Below are experts of layer 7 (counted from 0) of a mixture-of-experts language model. Rows are named router (the router's row for the expert), down (a neuron's output weights, with its number) and show model dimensions 0-255. Each number is 128 + 32 x the weight over its row's rms, rounded and kept within 0 to 255.
Before each expert's rows: a language model's description of what the expert responds to. This comes from a sample of Wikipedia text that the model never trained on.

# expert 58
It responds to: Plural endings in tables. Plural and word-final suffixes in sports and chart tables, such as Championships, games, Albums, -idae, and Beng(als).
router [143 159 129 164  81 156 178 104 200 119 126  88  98 102 127 131 165 142 123 110 138 174  74 106 150 182 128 110 138 131 146 131 144 157 103 127 156 144 122  77 142  81  82 167 102 222  96 154 151 121 108 112 146 117  96 174 132 145 140 127 120 100 130 195  81 132 129  91 164 119 142 145 170  94 159 102 112 137 119 178 150 148 148 108 169 162 136  54 138 125 111  94 135 175 149 105 170 133 101 166  98 104 133 142 124 109 155 108 159  88 144 121 165 154 166 116 174 151 119 151 160  74 141  76 219  96 140 136 118 125 204  94 161 181 119 121  95  75 117 100  52 133 176 128 157 112 169 104 147 192 124 104 172 126 139 104 144 146 125 174 119  65 151 108 146 122 147 172 183 102  76 180  98 147 166 110  54 150 138 105 133 133  98 140 194  77 131 100 151 199 134 171 168 133  75 141 153 126 132 135  85 150  78 121 125  89 115 105 109 124 182 135 104  65 143 126 121 184  88 152 137 166 111 131  83 181  93 112 139  87 101 130 154 147 158 122 145 145 128 128 126 125 120  68 103 128 186 102 120 120 204 154 132 178 103  94]
down0 [ 90  52 131  71 162 101  88 187 146 151 172  98 122 165 124 109 115 118 141  79 131 129  73  80  80 117 125 135 144 195 120 111  88 121 166 143  83 145 134 155 140 102 156 147 102 120 161 157  91 117 144 121 148 170 191 174 132 207 160 169 129 198  92 155 125 164 111 101 165 115 137 132 102 104 195 145 125 188 138  92 156 119 136 149 119 130 124  90 115 109 134 111 195 147 135  90 134 108 119 131  56  88 141  99 131 157 159 109 167 155 105 195 140 112  96  92 154 139 100 101 141 102 138  57 163  75  99 142 117 101 107 101 104 103 129 165 155 139  90 120 130 111 176 101 179 210 126 116 162 200 121 152 133 135  79 137 164 144 134  84 196 115 167  98 129 114 127 114 111 153  99 174 110 149 115 114 121 122 138  98 147 107 125 196 129 102  40  95 103 198 142 163 133 147  92 128  45 150 119 180 119 166 118 118 141 101 112  91  92 148 126 128 158 169 135 102  95  78 113 117 125 141 114 158 142 147 136 127 192 188 105 183 143 142 144 107 125 136 108  97 120 138 105 115 108  90  69  69 133 169  93 157 182  82 123 140]

# expert 41
It responds to: Plural nouns and they. Plural endings and subject nouns or pronouns, such as -s, -ers, -ations, they, people, members, teams, usually followed by were or are.
router [156 107 127 174 173 110 121  95 121 138  69 148 154 138 151 124  98 100  92  80 112 172 166 126 136 144 136 115 140 172 133 149 172 104 108 103 108  99 115 157  55 173 134 142 128 158 130 133  78 163 116 115 147 145  91  80  51  99 135 136  88 146 132  78 158 156 104 147 129 175 146 132 127 125 116 165 100 125  65 128  95 148  72 128 190 116 116 151 199 100 146 193 145 144 150  92 103  73 158 131  95 180 106 115  96 118 135 107 140 131 142  41 146 137 105 124 107 136  77 124 115  68 139 177 184 177  74  84 221 152 155 165 164  81  70 151 174 128 126 154  86 155 113  96 128 119 128 176 154 171 129 162 122  90 140 170 147 130 139  84 132 172 106 108 151 160 167 144  96  96 112 129 153  90 139 165 140 132 122  94 150 122 167 144 139 124 151 119 145 153 119 177 189 159 141 153 115 121  52 102 107 179  39 130  81 110  87 120  95 134 115 119 134  87 170 125 208 155 168 162 131 106  73 105 163  97 119 133 178  46 101 121  86 161  84 127  75 139 119 132  95 102 133 101 124 101  99 101  84 121 139 120 143 126 160 132]
down0 [104 123 116 135 119 104 130 141 118  99 138 119 141 196 118 104 155 145 156 103 173 131 134  99 109  79 204 159 149 117  32 100 155 108 103 121  98 113  92 110 114  94 132  80 102 135 130 146 117 168 175  53 174 129 132 152 131 169 116  66 122 148  83 161 106 106 131 170 138 115 172  95  92 156  94 141  81 167 171  72  86 184 154  74 124 152 110  72 132 149 137  71 129  94 168 106 191 118 166 129 204 123 128  95 153 193 147 183 135 123 102  96 128 125 112  93 107 155 128 154 123 176 111 173 152 126 125  97 100 114 147 152 151 112  98 133  98 105  57 168 159 117 183 161 118 183 183 113 107 105 156 136  78 171 133 133  38 150 178 148 153 167 103 146 118 142  84 138 170  83  99 129 161 163 127 135 133 111 142 146  99 153 147 149  88 153 140 124 170  89 132 131  81 110 154  77 129 162 157 120 100 107  91 129  65 121  27 167  92 138 146 168 122 126 202 155 153 161 147 167 163 137 121 128 155  95 135  90 178 148  81 127 108 178 141 145  97 146  86 106 111 119 149 138 127  66 133 124 144 144 109 154  88 126  85 115]

# expert 54
It responds to: Word pieces after P. Short word pieces following an initial P or other consonant in rare words and taxonomic names, as in p-ik-es, P-ah-abengkakia, storm-p-et-rel.
router [148 165 106  78  96 145 106 131 158 172 193  81 167 115 120 121 107  90 114 166  88 112 149 117 186 186 119 157 138 113  66 108  85 122 157 133 132 134 110  85 153 172 176  72  88 118  99  88 168 117 112 121 131 150 164 142 111 113 133  73 178 109 104 130  71 121 126 124  93 104 125  32 122 124 119 177 150 116 186 139  82 177 173  42 115 138 130 171 165  82 145 119 111 159 169 110 165 127  70 160 220  83 127 145 133 148 131 115 199 148 117 143 122 148 168 152 133 152 110 144 120 120 114 127 114 148 167 134 120 136 155 111 168 117 136 123  64 114 145 108 142  97 142  43 137 113 155  85 141 132 148 119  68 156 114 112 142  93 146  75 202 118 174 135 114 118  92 180  83 147 161 164 133  85 112 202 142  98 161 128 159 102 132 148 141  97  93 161 151 110 137  77 155 124 168 149 124 143 142 103 119  97 132 132 167 106 133 122 139 133  98  21  93 185 154 154 169 151 166 116 150  91 182 105 108 167 156  95  99 170 154 115 119 111 154 148 143 102 113 159  92 112  99  63 144 149 111 130 144 123  97 196 127 135  96 111]
down0 [144 130 108 159  94  98 134 144 132  96 132  88  91  86  99 124  92 154 141 138  84 120 153  99  81 111 136  92  74 111 148 126 184  80 125 148 160 136 133 174 129 185 120 126  43 133 116 110 125 156 162 161 118 100 117 114 113 109 124 126  82 115  98 106 154 110  54 123 179  95 164 157  70  86  94 117  75 107 137 136 125 133 177 180 151 108 103 131  95 117 156 127  71 103 177 159 117 112 178 118 141 118 129 105 157 133 154  87 142 165  95 178 140 158  80 122 159  91 136 122 129 166 155 154 152 150 117 143 195 151 103  41  51 158 177 133 123 114 161 101 132 143 178  90  73  92  94 242 124 126 127  98 102 156 186 111 120 143 167 133  90 127 153 136 110 148 100 162 138 153 137 144 136 173 156 165  70 107 142 100 116  83 143 143 139 144  68 106 135 202 128  86 194 167 120 141 164 168 100 134 110 105 177 122 132 180 163 107 139 120 146  71 106 114 152 123 190 108 100 139 102 129 111 119 107 141 104  95 129  67 141  90 200 127 133 155 142 192 120 128 155  82 107 162 100  99 154  89  86  58 164 134  95 124 151 158]